python train.py --n_layer=10 --d_model=256 --n_experts=128 --experts_per_token=8 --d_expert=48 --d_shared_expert=0 --activation="swiglu" --moe_layers=[1, 2, 3, 4, 5, 6, 7, 8, 9] --router_score="softmax" --normalize_top_k=true --routed_scale=1.0 --balance_loss=0.00627 --balance_bias=false --router_cosine_scale=10.0 --router_bias=true --init_std_router=0.0108 --lr_router=0.000665 --vocab_size=12552 --norm="rmsnorm" --norm_eps=1e-05 --tie_embeddings=false --optimizer="muon_variant" --lr=0.00891 --grad_clip=0.5 --batch_tokens=[32768, 65536, 131072] --seq_len=1024 --train_tokens=454700000 --steps=7168 --dataset="wikipedia_en"
Below are experts of layer 3 (counted from 0) of a mixture-of-experts language model. Rows are named router (the router's row for the expert), gate (a neuron's input weights, with its number), up (a neuron's input weights, with its number) and show model dimensions 0-255. Each number is 500 + 40 x the weight over its row's rms, rounded and kept within 0 to 999. Numbers have three digits each.
After each expert's rows: a language model's description of what the expert responds to. This comes from a sample of Wikipedia text that the model never trained on.

# expert 15
router:536457484562520533489487471496493553537510455424449444462494530469534493520418502478431486577479543566486516518476502495474545564542510520489459519525426421463507490576469498391550493469490532500434430491471406502507544527459390591555540497548458533505534501501615505482510512523523496478534465557527514538566512520398481466481514522433564485409542493560494529462571491482496465497454475470515520488555489551525579561494524509483454476483448539495561484547514452530471467481454560509465515502522493448424480498526477491506469507502541487451503453497410459530474493591529503549518445553544526581427514496520490525543500460581459495515505506505410493506519560539498476533512532520487487507464493490437490511519444565511525528435554556501470480484558509538514524500547496
gate0:448394611469490427479449478504520496505486566561503500444536420478480477505462537516504476469479535507522492516448505501478478464457524452489449489448538406532463486492518548575478610496481524520509524502453481471494462545471526517447484490519456469553453430579523476510498525500510500499498539509551560486493514462499431550462511505531526520487498500518450493505558469468469403521459539499485554506412562543526520532474508606516532497468495529572508512458504471554514477529537459494516580573545503470498514484501468482539522481515478544451410525497564478498500569554481510546517461504503553453436487486505474491426400490468551454487498366484551484449517508537518458472419485533525506514471478599463500598524524510413516462490475469480457537474452566495452536486487473
up0:484492540415486494547524522562487487496481552536487556544470473503496444533565435507587501517541477498524629520405575540491524471557558504511502524520485512504500475534451500558475484579453464544575453493495461513457486517517476455594495484463432469553464470487486511437428478421498493460509427458443518491468504483588528514569553478565510464516497532476505485510431499480536424495429490510444521560449501439505553519501481547527568559592457527514473472477526485480480436468460534522494492493510478492499408542478497557546481460401497545495524438525465551468460446489527467516518491411529549494512560441513502515482507515433432479482496478490453513526486524580544576440508457484466529488547521479533517569499544462515502471495476529440476572497529457490474523496558495
The word at before universities or venues (professor at, away at), plus punctuation and digits inside numeric tables and scores.

# expert 45
router:519499477546550531479509550543482513477418453497473439533521564467534457521491501524482479567473539536443507547474452518477413489546510487516490550435457508548449471587474491437592483515495479472455468562526445466485559449502509555491524481514511492472573446529518498515537488470497496526502499436490526443506485451452497456547605486441484528461473412467391472544516566472496532455562546440551506547556502487471465505459466472524436523458466414524485528468564549546502461490499624529510430498487398478517523494514445452522504491481493471537470526532453455405497463519548458519461465553501441540517487444555567517441501488525445518422470473499518501475526532539526506607556459480534527450474494493480539521493503494456519483507481518495432540526451542521483561450485467
gate0:536412436473569439463464545487484506463501538524442473397470459496423510501486506508577489397499448609510450529496468556519509468466536460541484457483540566524509471459477534469623452502540489518567516430441488543452539568495545503482507529537442464514479475454504496535456467490453478454456466533460422479496452529438456524414420465511544475548522515501527471486479487486433402492510503450484406489434564482507458460434547538532526518454545513508572522542497488498504492509452479492509530535492473493438515557556499533498506548547520543500485480545502544480504541501462498492477442491485513482457479544512485466489577555430522509448559478533459577463462525495503569499519539478466416483607522486535466453478508514478484514499483546463494506528526562447481477527520481
up0:538553568483503556503544529510517498508561547464519521511561545495597419456519512518488529567583501513473566503504535394434503516465514475447544559506547549500520539537541510563432576490550522483572489528585516567477505481575510476489533493422528579478492524455433536493558476452550496465522529454493472538587512478498469511513503469588529520449498457510471566560515463508483536539468506516454515510482455466438479456512500494447513472499514550506448516508491474511468519507541480536559498487498511521517522465541476490562498427483517523535545564425550474496541570528518517483523505461544505560486466415474461558527454524470432521513483515531516438509550479536523424522482540576403584573483497462458472504457489519499534531544436465546525418504504468516575447487455519
Coordinating words and punctuation joining clauses or list items, such as but, and, or, semicolons, with, using.

# expert 18
router:494493479512504525563434488509479566491484445488443494485542472488534542488523482442404448494492483457465455553543493525477505448515467507474492445516492468495473512513520521422449539471444506543519494511547569552452477505485590458472503484500446460533454477475550471541467590534469476518478519505504509518460514471490516463454454527528433454472479567544482514543577480484484477523444534446551565485425419474467468391536449517469452485464485563505547483512414486519541489451525431494503512504586536494501443422501487434526455433426612469480506493470553517502563493507537504462414440502484547483520503460474522544501430468526529485532551496477535488517494524585483479478485502530464520516514452498547437493446513496485425532562405466574461393483559489526451497451508542
gate0:515501441536448517441497565565486448475521482441460510421477534443494519430530497458459487483562484496575503456516539497491487553441572481513467541463500438526470535497588504577574482517516543584544468486519473523492469555495456519505530528455475469524493526447499454467463565564506588566402516548554456508498531494523523533502510538504464502583498413491398502458512495482484481497404511454559521515527521478534511506482512485498461473488507492464472454431510541557492468489472425491542440394516528480465538483456531432491476513553455479542489482431462411547548540528486498444497450498455513494545487503562504463529554449529485477449547480523511457497404560527492457485544509529460480500496469448465473505514453450495517578413552503544435498432497547460497476466497471
up0:510498545513475514472467480508496445523456482596538529424448496441545553521532541527457482442548550468517546485520486507536514500540554499551544516511491536523489545508496478520565546553513516498587522490490505441490469551515523515478445483496501472485513533474498534482513533546471521509480529589519514469524541506544448448491499453475588502533491561514503441539466511562494525513417543410549540505579537510483503574552539519574422497450564443450438479536488477546539472446438499508488511432516473447506560445548521464493427490540484521512482586421533485584471514501522524461459506439390543482488567497498536481479545422521502487508554444535437483514436523481471408503521520447429479571486456479512379517506476472492525465468515502549503508455569561504479483442530499
Team-name endings and national or military adjectives after "the", such as Mets, Jays, British, United States, Army.

# expert 3
router:500505522490501480483487527534563503503514520411461444541477461497480550555540522520526529545441554473508501581598527477591515505538482495484495478490476493497511461497424512480488445546531524526454507525495525508548523502541494543507553463578517514524467542478556539588481478492508466515426526496526486550444517537540524531553421478520471476562507457503392467491481549452565496493473513466533507478544535518528547487405504470505449465464425434469501566504497455442437469445476438425488418552559420430439478561516454481520505552543540470516483490500508496492582519477505498524520545444472523447470503514510540553488533484468559428434583477531426537576433506486491478486485482491476534557499535485467488477531476543462486490500529409611583457492489521526513455429521491
gate0:463502592435464436496493475499501507461525483502490504463498501499522438433454466518529535480524529522474492510573511443418465569483504540452586461441443517512604500499465501505538504544448531491485457541427586413504411509517504475507417495448503524509449532573511507499469544473489437466473422552532465517478500500534496503512459472490493498517546421516544502503506461505501531547472475435450597459458501528553483505527517497411513432451591434510398514436556572426577570485510487480525540510474528495551497530522587428543471517520459483521537492483551547548526508537533509531459499577494543534569451525447472494493510480505450522531495488543532449539506515525491489468451444480516473560485549567494536528492476470469503475552524486514534465436477545506483465567474546
up0:533500531493442485513472468559503549437489466436520473491518522485526426473472518496515459473509613562476465528569486473532462552527491499473493454459400521504594549473492539477526501486443519522459442503521563485489479560449477462463457488484510507486480546530497457510492525527503463493482476552502506545534512517502524516522446469489508540543475425436483500465507484447524512491435573504461535379460472567539450503503516521407524476481556454500448512471575579427563525430527544481570504519506475511489507514536600449535435556495496490537480469508504547484492476531498475520454443502449567518469457520459513484487492518555469513555541465476614474528490481600436422462469462506513500505434526571505509495476538477440510513555467467565543427443441524529461415457475522
Words and closing == markers in wiki section headings, such as Sources, Awards, Gallery, See also, plus plural noun endings like -ings.

# expert 58
router:475643519514477473482475493519517542492513533480423527495492528450506532469460476514531366560546496550506541510528531451475552462522456511545488441511489556479462464452462568463482476513545540530534477494511530493479487470549494461515478470544444550531458445471540564539502481496511454499495552505519558492482475540446492519529421543519517472439532527495412494436471519495570506485482479481560566530553456513506543457535501510597486502465475453502530581497483519514520467513513535496523445535621431502463551507546490464523554495490521434379499494474542511468538540544493537486477538499496558493492571468449575496509523489502539522531474533498527528498456544537527438523503482517461516407534553517438497439526376476508458486526497520598502429519500422514564507452468519
gate0:453485517493486544461502492529436442539477519499522527487497458533518519516388470497450462492491533480501481476546501464509470499526522527490528545507496505512544480453420455498486552481459545462503455470482511482481564386520497484472455481514485536526392502466543397472512517484480542552576517468513526437521494481512508444476489507508489458503516462469542526557589503447486547552490405475483530559497562441444473512512494484533481576446553443467523399564473519459455496520516574550542481521517563476484467549515511456588495508457523504436465469543437455479496493473564492460447463437600524427477490430537531550476494515532576443456447538485541479514578502557443550549546509557451474495458490540589450478533496490454507518484498489491513426502449412510528501461508471
up0:434596437469539485474469475433490510485558467445547543519486525486457558490439508516423508508477496606535560543492569477443515475506483560519438489485508527515496442411475488472474495521484584476560521481562490471553479460481471446492476524555428616457500555503536511500412509507556448490466543498521489547489454441515515534462513528539540523543484520504521469474522481497508502556490507474517480549450521599497490498469537496530505476482541552485421514537450497477543570534487500457466481502539513487552547465598456457454427482555489480564483511429509526520543542538514513571508533504541533502524465419474544491466442533513543461531451522581502493484449529434503535526476424512473462604580486513493475492522485522553542512490508514491461485420538492443501585495559449
Nouns and suffixes naming people, roles or groups, such as wrestler, novelist, theologian, player, club, band, students, often after a nationality.

# expert 0
router:517480504489520542426504506538469513451424476499511458578433507473520456498556472553515493555530463598445474463587452518544483499511470526457482557453477516496508497482466496498431500462508545464446555516513452567478505487527443513564537543560499543455617565515496591487524487483529403579538467463533500481462443486542492538599491537513464551439484508454442436470573516485536521450523486461525481499580480455494475521463470468549492556503549531506521514495554557501475485520544565426486451544529476574450508486576459502515526547471465446465456493522479480550508528543490477485502477502554583599546541511550530561487520451475441501510557447502538542552522515487466475530531448530511490430476484508440533480441516468437489425494479512518465539488470449499467535485439479
gate0:470532501569502494454520501401426518455565428470471527478495438485503466490487428464492547576500544427492521530496501514515427540539531438481480518538487485493529492502527465527441529479409546448444516554478508497487442500460484444442494474550467453474554560520514474566526489495554417523544498504483430479515475424542534433562510431477517476507495465455440511526507508517598512540501476532512466462472472481495587480477559504513506474487533502553489552472473488506531538462538470562405559441458500508543499432551497514477440551527540463409453485484495452526532504512548418431511439539497454564402478518524519491527527480527530530492531424510457468521603515428517458534576485516527436479457536526550461541537569490494540472490500499512470522520486527451483537437479528
up0:476479600423509444563527494500544477577490560526520550515560528469548532522491485514480479546514485589503455447486538534424552564472499574476550563438467547522538551483419540509487450536510492498510469422485497569518512491512420442543548471473467451506497487508521441443468498541540498505478546524418524504496491492492490507453466483523448506512541526518536461512477426557465544467489561500477496510511465497538418474497503542506504557477493495506497501516478415513537514502429619511543496575433503489414524442501509450489549538467478519505521485521445568508516436544471554542551508480483576476483477490533516549440457425495533535509549529500506587436477494568454550535496518446479536468508460464525462453559420489457521493550567484537452533509600527504572518506499498
Prepositions and linking words after verbs or participles, especially named for/after, known as, such as, with, by, using.

# expert 30
router:471525509544453538511487439484517540501432452525490513477491536491614516475459493434461504525524534514514556556480485498462557451507490467484468500496521471575506461518516486491449488480515510552477483422516514572414485503529473459430477490493471475580469503497513469561537530536458486520529541595498516486472451489565489484469431503468488425418540579540488517500498464498504495477443505486484494499533454504459414505543485481466493389458407481484573546513442429537469470396538475526454451494556530500456426541459452464473472467481517477499522494455509540533506539496563541543454452462460581509503502464462580566512555407531592563539458529499483510500475513527528481508500512480485484519555509545484397471503463499492503552537480494604514435524498418518524517443452501
gate0:515493524440558509483436501522479429562547490522507480534473523485534557504450528450543490440566405523537529526446478507470446447527585468578495506470482549519517506487422533518528525471475533492577482529533522516453447454548551514493439479504514472517491543500465489565485458505453507485568442474478572476469497450505505498484556595501559433442508467523485503578534545555492612528510528393536454528553459536491447466487538522490540469461542425503487459469484587541420458450490513489512499560574504485487522489503531522490458540473505529511503534417493444506445524567474520445436495418558495448457483445522575507487448481483459527542447547469516491526486562493501487528444532544452504513555429506578461522536513471498473485518443488477522503524468476500472516592466460
up0:468466493531441509573539476453555516495478562504510478455510477469496432463551461490494558513518565465478456465559566456463526511465462497453497493482524454502498571486556498516517503513485540485472495394465458526489555536470467508486480558520480499479441447520481518443495539539556490509442527541557409524538491586503441496495433453448483541516495516466492515450462479535474485459488503506409557436408506447552523518474468524491462535609461583542491594510526421464595566551526464498485524484479468528516466532568455451512528504532515463495485507500529605492534508492476484561535498508486463543489462555417471450527535520501503518433504495576562509446608506524468523453482519469525491508489596466436568501504497526497490398474527495497449480544462476517490460451486489
Institution and organization head nouns ending names or phrases, such as University, School, City Council, Awards, Party, church.

# expert 61
router:532466465523520548485513536517489484439522501450454440597566458524567538503506458505473529510464519502505486483478527510588518513543509514520507502494473444490518508558469474486503481524512530456438467507483422623525579559494406487440590474529521486510482442504492495473515533487523508434530478516512513529505501540488551495453546543482532477524531537482395514511529510455538445487496588486540514464510457553488507515486443465514477457515400483497584478555453411520495471546514478527430486529584534463447526497473440486472472557500538501486487463518465543465400542562456546506387398534522554551451495465546534512482535435550502511483477517455530538530518491475472460516500487545503490560548500509470555541531494556456482474539512473559571482444439392512543518522454511
gate0:581544471470420488464492547493518517458487492451576526459494504503504465516433512476556472466524520484543506454446480470479507534539475466548482425481503449536485516539512475493459517508493568550584505519471510454511481533449489535452481563494550530505426568559567440475530430470454521493483412517528451510528487511548543501499442536453546527511547515497445591572513485506542500454479503531454502508436569571516506512482523474489531497575553530492460448514544513483536444516541512529406528571492520504523416527519514478475533537591500464411465480510552439518530568428420475543491545521504511454518496510516524456499522496516489517536508510555520487569450515514451524579542439504506528466466546597486458494476469498510486552509453392481543505533451411425529551540561525
up0:561530433480469480444515524502459492460492411464500434513532532478461474469492524508568494524511524501518518458448503518523501518506440525482480465542475405525483510558519478503467524564528548549552458446503525450539434513393439447423540499500534451520491529540546442509523488504467538559554474482539495485540492461561544497454499585452506518507518518516466577558502493544500477532428524577460509520490551503468530520531541503553514424539534458487546500496529504525540463473495564601408529495439499517470491539481538431509474577515530532391517513527544451470510445412551439537449534562466435479533448431498528495497520490521520536450504457511490532536511527521477539544535549537540604509464507539521450522472470484521517491477491388506606488458499470464528478497554472
Standalone spaces, dashes, slashes, opening quotes and parentheses before numbers or quoted speech, such as "‘", "–", "$".